Below are experts of layer 9 (counted from 0) of a mixture-of-experts language model. Rows are named router (the router's row for the expert), gate (a neuron's input weights, with its number), up (a neuron's input weights, with its number) and show model dimensions 0-79. Each number is 128 + 24 x the weight over its row's rms, rounded and kept within 0 to 255. Numbers have three digits each.
Before each expert's rows: "comes after" lists some tokens at least twice as common just before its tokens as in all text. This comes from a sample of Wikipedia text that the model never trained on. Tokens count by the router's weight.

# expert 9
comes after: "|", ".", ")", "\n\n", "==", "="
router:133129129103142140106100126115139107116143110164124161133121109107103125162149148138136154126108144193086127121123104121141135128094070157119158098101122168129125139138130142104106148123129135111098164148136106139091108167091132163129097129
gate0:093129092056130137097142117103130135178175140177102091130172119131145119104150152130119165143118132135119146111158115144174126114116109157127121134127125144143154142151133143132120108123163133122164143178162099123116110153129071134152112128
up0:137142148119172109157097122156154198143129124115150125120136125152161111135172165143129156113103135129141119130105093134128102122102129132152154109087140093133108175145116179148094113118106142153140122121114130164127138164077086130096081073
gate1:146138158167118141109127151098130122096104156128111105130138132122102102124119125160137093106124095111101155115107182125126138101098098191141132157123170194111174120149160159103163107149131110152097135151137118112115130144123082142124118146
up1:088123127136136109133133124118107123143133145114127137122130099098115125146118056144110110116076135162178157135127151127135103163142157102124142171106083161087149133099129161131120130096150121077171124145126132112119128158130140158109196142
gate2:147133113175097131148113105142140120127123148126125141118125128121123132104155139176111101127127138132126135096116113111136126111130121110120167137108148149123158168156103111142105130128151107100111197158154105087110136118128099138152120136
up2:144132135131139115113136097127141120121145120130082093136143130118121134125092146110139111135155106113127117128090176158111162094110122104116151125104114131147101116114126144130152119082143153145145154132122144097140118144146092105138091139
gate3:180134170088148104114126109139135088145155127119176146145134122127118154131082144192142133148116101126161114153092136139092141120141102093115137140171142170140136112090113165108147155108167085098152144119155100159154132122095105126133101163
up3:120110098120136118090169119114151115129104104118115141109108148180145129115122125109098119138133121139160160151144124118149114131175150117121126096139128118164180098123143132113104130116177127133131176132123089129135121134127103069160145121
gate4:140114134108084082152099146112152086133079160148108105129124116080176158151177143147136175067138142157117168094118148161098132116141099139128145139139157128122148106143191184121137098173122162144095114135116094147138110192091094143126087162
up4:060113120127109130166147152134143147127156117106140120140122123115125118144151133172142164118088175142103135129118137137119136126110135178162130102121123120146130122092124103163152113108123093076116148104128141118088117122129088141111082137
gate5:134123118077116139104153148154145110105136105159157131139131164129132173093116145103143135108120126141086103134125128132109122138148145111130118117119137121141120132138173143103121113081147117098140147152113150099102155091113157123137138114
up5:094078103142117125124108140127103092119066175168159138121150114179109123116147147144110155126148129129124120117109117127128134114177097116120149103085127105095143140144165117161154139137134111148150142144119146146096125123106119119163125150
gate6:135128162120073191130140169140106090145146127135112168121128101127152124112106164117101117120139126112147118146145136117143109130141122168146119131153140119180156122144095154128133170112090093151141140126151150122135097155119122127130138147
up6:132116057097130110098126161126148165124110131138120104156149112141120130104153128145081089158131112157127103120160158076091128092118137122107122089111151110144123143146103092130137175118111117103122139187138169104138095107142110122131120153
gate7:115139117080115127139104161132089108131106127116131099083125127087134113076113098142104143108086130130105089167151105143143099120108088136103123143132103112119164135103162137074129119098097144138085110119134070131112114152113118157152139159
up7:145121152153110150134126125154160094132093105140155132118128148107084102143127138119126077158100131132069149160178144121132125148136142131094115104099156149131158131143162148151175138128104168121122141124104078156193099149133146119129171115
gate8:167145129110100128130145142086153116134120162190135108086129113110104153120106124131137147139132166135185180130106133147128155090143125103137126110063124114147151153143137105107115144116164099193130120139131130150139171111112144142146078113
up8:138156163121141158112134114109132151142120139121167155130113088120171126109137137113111142140135148139139151110134119140146155165144131146125130118142137097135130120126139117111117144114125147144122104146119130097106131156143157092173163124
gate9:099123125094112116141134146131120149135130125150086132163120126151104153122123145120125129130090157133130103145118122191146132149103101144148142138096129111102130161092086141128115152154102121094131124126137173103164107131118117139125154186
up9:115168115144109194148113144110140125150148130139163096145160146106118086128171133157061139105110098121154144134141120105159095167097132119156198181153108070154161121107172117110136144094119151124156176133134106116124165088102128178129150122
gate10:148126131109133087137184114118162187087110131100129122120119120073110085173098127123106135111106152137102118176152115115051125119077109114127125159155061159132168120118162136131165070135106150119117155083110142154140101166100122120155130158
up10:176116101139105129084135138135152099175137175161148161126129159113172126109115113142110147120129112127114139091147121124087142134183103104134130144131154109147102161171133132127139179159133104115142113121141124147127139118178105136115143115
gate11:132094147159126102101127100151139169141100112143143123133129109131122112122109107124121138100153111127132161167146119129130100120150148110124129139138173180159153138194135110083094104186135143134095171156138151135107109126114114138141144174
up11:115118158159159149154205128133108119125137103104131124128148112118155131187111102065126107115136171143122130138130099099128085125114123127139117141129134166131140172136097146137083128096146146186135137139140184102137097109127137115101105110
gate12:115155138153126127190138082135136105137144134157145101144066115077103132112099131125103111055110139137103095146131102100120181132127095116122148148130110156107158147099118158132128136165120092107130182104115130139153165099117116140152112135
up12:150112129127150105116149142143128139130125122145124114143120122110101084092082177095093166112131095165112135119136144164174126187138110149130157098142156134127119173117103115184127134161110093161157120141172165068158129158128121097117086096

# expert 1
comes after: "| ", "|", ".", "–", ",", "was "
router:118110084123124101113137083132140119123130115128164188088173126101100087141099123130150125134127156136158141106134101117131063121145097095102156120089139153144139182121125122138093107153113139112129134111097129110125162142122163167131117174
gate0:135147146115140132113105104109109110081137109099126124142148131123135139091101100167124111155125144113109167142149126140126115167114130121107107117156122173100124149165123139138144130102123129125126147102129084148138135171115109144109105127
up0:137110147126094143116138110123134128145114089137111102135091089129124138135168135171145158114081085106116141169163147086155104114128134142145154154150128161128108100129123121102110109103103147146118160153176162087085168127130141091129088141
gate1:167146145171078122110125135097125127115191156139159169119164157161144158071114108106091157114147105174142151117142100087121133150147110104113093115105143156133127142103094123124125168169124117120069127157136155143123151098136113108135141151
up1:142108106111183090129145121117085102126090151105132112144124077146076126106127097074086082121132121097116127131101168144139125108125124125155127102167126155104109091128140117117124124122096093157144188118135119153146170159081148131152082136
gate2:111153122112162121115216108124119133121155126121122163100153120131120140108138111120111098131129118121144134155112116115138154120123117126128094092107109129106110086161127106084108061145145113141126120054129118137165171083104130141137127135
up2:090143125136145149119128130104125146131141125105127107169115150128145109160159087183140100169161116171116126107135137165147147145147182103165151137127156113089127159056105152085133109128118121148146118157131093119104099108135193103157120167
gate3:127164116145124091139154138079126119136159081147136136119157114131093085128146121104109137126132144118116141160116137103136116133085138113131135138124125131156117110129120108116109190153157118148156139106163151111138106141124147117136087132
up3:111109132120114132115139170096140163098104176153129128155124132099115118185153100144053138118124133113161115129116123076189159134129115144159123123109095133129140147158138095130125116130107125141079129095121148141131172108137120074119061108
gate4:130124180122176092133141088099155144152115077143162168132165141105147112136121131133126131120134123121101173170110097140137164139137115105189112133134166112115121145143142078090134140140131108124144124156131125116121121122129092157106106128
up4:095114121104113147139127108175115133168095182153135189130112134106135159159081121166158131102106130155115130112126165102158132131159100119147134086129127111127163171121126151135169122140126133082153178130106129131135131094140124163180086094
gate5:121136108114112094172153108144113164132109094107158107144121114110107116105116124144132104138144100117121090129153155058144140113139128146148093131147133184132156126139099114113098109160130126117144141095173151103127137142132072105139109128
up5:141141134121114130141121152140167114129112110112144069149146108168113127117112141126130144148112112115114105111117112169106102136146113150114131092137109116158142116110127148110203107150123171174111124139132160117106120100111127155119135150
gate6:140151101055139133135120144109095135156150146129129125118116137165134116116133079079112098087132143146093127115117116146108175123114137147119151139118099132139107129142113109138172115135107105126106149119113132136080119120152128120155109113
up6:162113119088126110137125146113134148111155099145124139150105139119119143126167126115146120131121139129070123155097102143151082119126056163134069149107120145105136144175140150124129099097154121117116126040089127067117108171154140106162126120
gate7:100112110120124089154137116142141147147103150141132127138128131102094104159127132147094166109171136125147076098132113127167106117188126172152134151116125093176139164154148093150139126081111148076162136118132146073155129162100147140089153135
up7:161163083142147115095133107143130146162173117151166138143107118120150136111129111121147111107116125096120151111179150122141093146125066107104114154125120164110159112100145139115153145119169093147143182077143118155101102115092116126154142213
gate8:125127119147127126142080134168161137135139084198130092134135138145112126128160131139132164105124127122139129108094130115090138141117131130135137125134145169114138167100196107134055154165106157106122144125128084130120109148141132131118143098
up8:126130134153143138126123129100104069142143123145107086086153127114122157113122119148115133134134121118112100135134125110119114167138149156138125066124180171164126144098123089122132125138140140132133100151137162117145139143137116110165065160
gate9:137150104120146095103146154107135167142092127173122101115083144140124142102151064160140119155154132141106124112122163109149088138138112109101150142108158130159103117130140166127149148173058107129123135140148118128131161112179121120103132130
up9:117120143141150140116118127146137112114155137104104126168123115087160128130170180156156150135134093101136138150087137121151182130124173101135145150147090144107153168103101091121156116115169112137100157156120097146126127134160106114141113176
gate10:131119103117098100119149097110112101142115109163127178150168097113125146120128090157127166111163120160137178156103135139098082111155122154140145125128083118170113143152125131135140125145093057166101126151145095130171113142133160148112089144
up10:125123139144127101097179113158160142151067108125128123080173141111111175180133110098126151118101153123130144170128118146136148091126122138156151103150137164115135121112144152093111137144158031144114146168144167117129103158057104141139117122
gate11:110135169164148116141123120163153168154124129137150122137166123099158115090152097146157127150155107126136151132112128120117143141144096095111125152133106131150109140131142115121103071127118173154133137116152133128134177102080090126120140136
up11:129137139109133173125141131128119164102113113151126095100096142140128157134127123163134118117118150158076160154127098165110133137118150161120099146144178132122163138122140145130109094081111131152085106109105138190178162168101113110133132116
gate12:105117122137154109139164148115113124133079141157109123132117113091163143119099151113107090130106073139131115166157109093126117086101120114130135119103166162164103182154069166108118095158099177145126111144130134152152113126139069128090149099
up12:139130147112112125111130165120084141085137170109105150106117165095104135100082134128194094137071093139128129141103119117137073136128154152156140165101146135108108129139088155169118148102087151130150176147091159135143147173135093127111114140

# expert 7
comes after: "\n", " ", "\n\n", ") ", "0 ", "1 "
router:125117095142088117110118105134150138163087113096152112130152127123115148151151150137129169126129139166130124153114131139134124177153123092137146092097138128095147132176138159135175128113092134121127144086098094138113130123151118124120184152
gate0:127134140096147149135146098130168118155131120145094104182085204097145135112161138153188181131130151128146104128129140132114138164040119067116117174072121127152132135121109125124102129151122120164163140126147102174141144123133100136095175151
up0:094152117165067114072105129117136127131130147117156160108141103163054116115107155091093124088149124079145165124094146085136153133144094136111128102161108074081150136154131087087141132124132166146118133117134178144162151137122169107092117095
gate1:127158114155161126084114106143150138137136120161087089149150148122136139171119127102148127164111144111093126116131123144134115099109135166075134169088096141097172130161151142091109101140107133134159115165133155082115158139112087102130166120
up1:145121129130128153145131072151136136090171131086127111111149130151127088144093136102096119172141105117108133142065117128110151112147098148081137089108118131107171145125113116110134140130095094133113124153096131129123115129078117081144137145
gate2:123135114171105106146151094116146151141119131152135093123131122122142135141155126118122123114178145101099161125152117140146111158130098129163144153115155126091164096166094105136124134107147115088160131111159125186100137138179104135145133141
up2:141104165128107107110151114144076074136128134119082073160149142159137135109144094087145093105153145113116155164112119143144095105119112128123156111116156126138123115185082115140091141101110137080142093107161135101141126157167083172134156137
gate3:159117106108134107142148140086105107171103138137137201102124154093126137119139163099131109155111121105138151154070155121109123090136096143122138093111170097135117137110068110097143110142127125184119124126163099130117126146145124130128087181
up3:064137180089101158115117118156124131119125151134127140103127150133117109084154101140142127167118154180090100157128159077105145145136095137117136137148114106137130098122126112137109155188116109119108146132096108082111135141109141138107193123
gate4:153122146192117155084119130087124113103165136089124157109123106104079112138128097099153159112113118101101151111113128117095123119129161152129125133124150121126136134152138114147095117114199121092125144139131081159135140121115123143106092130
up4:144116108107121109117128104107106087112104147150120146138095116141140155139176096157143111112142126183154134150154082126147110132107121117135182106124154096192129157137149088158162143103111116131113104142112129146120153147067114118139131156
gate5:140152098117153093145110102141154158147162100148106121096133125129119156116137116134160115140116121144167120138150150134149138164141167131099121171133162120142113111144109109095160077143111140091145174159142098102141119148150171064140136088
up5:165108133126095140140105087130143111109108125120125092098119108098141117097138101083142138171138123092114112156117116170129113100139118093120152162122125105165167166116111156117160109098080135119118123190125135127132103151143092140106179159
gate6:122127177136116091102131138225145123129070159128162164108104105114178107141176111132152118068122143102160126084116142156135126132121097149136185102077111097131086127122103154103160152136164144115096120144144079109114149151149117131061112105
up6:136142131138109174132122104141136129141101125130129112161085127170139115116128137156141159136120131135112144134134130124081188127088127138153145172147151097130163146120118114133125159109152129099125154127108080129139117117167139134122107149
gate7:151137182133191077121142092137097155160109136126162142116143110127160165097105163097103097145118131156119086153137104120151101155117114145098138191169140166118121182128122162165162103146117148132138154116130082142150162113123097094147116113
up7:138139123123120112099158085136136108107140152168086148143140143169127121155109131150142121144138105150157140130115084120117102114086133180167134134118138143124110141098087180133137093132120161094127099159100115095144135080137102139089160094
gate8:149144128134135110071128119092116121148082138125095137141114141104173153147120141178133146162159079171082089130098107142138116152060123135078105084087148108144115111165141163159119140118162137170101107139122174109091123131129136137111123119
up8:157125155142112156115149143116110106113139093126113148129148106113117133110130093136093124130078184161138119132166165138150081155148101113148108127098128128140128139080117126108106109131134147133069148140134151135105137151106081122173144109
gate9:122085121130129131130156141134137182144111115150118098142069144093133152170119146165131150119130153138142099104136115135116133122148114115121157124155131110168150126128137117131138178116086148139120109135104140115152129077103082129133143164
up9:099159101135105110065161140113124150147138113148106116064140102153114124176058131139117098116128116171087077084153130084154094139120122127140111124157091123108141105107109119153099157103083128114129103144104140181116092138112115141116153135
gate10:120121169109098134091105115112128120166062117100120186147137214064115136140095119090148168150099102138139136114073144155123107110152118107139114114149128069121140161151113116146119113112135170139118126125094147131164091142150137134147082120
up10:165132143125137122149119156139093093121098112105141114131098124113186140122123127109117098112154119133141104161135146141127115155157128137097134136143084097112140107103180112123132092129103120153117125138085154128117137170128182107127111132
gate11:120115134126107137143110130110126140138145156157161096115146099162120147166121153141118151082157122104147128104131130142161167091129093117137163140158120142128116096078153138103135108125154146125126123122134141150120157144173130116128123174
up11:141098137131099091154088121159144117160129088124100143118136164169117115158087146107169085110153142135190082142153123094121080167116144150073115134126143153143160148155103120112113105100126134206079123085082147134081110109120137113157131103
gate12:121105146157097139092127111161153187141111128089102114106135096151147101140133118157152161129114158127138124140132139160158121125132128131148138089074119163136128116123160159088113099121155124128091121137099108074144112144127109128076126157
up12:146135116141144133117105194120121108089084122138159138098175118165125103129165133119105133127125117148135139117180119127121107148144161103117093113167159146100113152144127118131102115145125184173131122137093113133091155122077145130096116116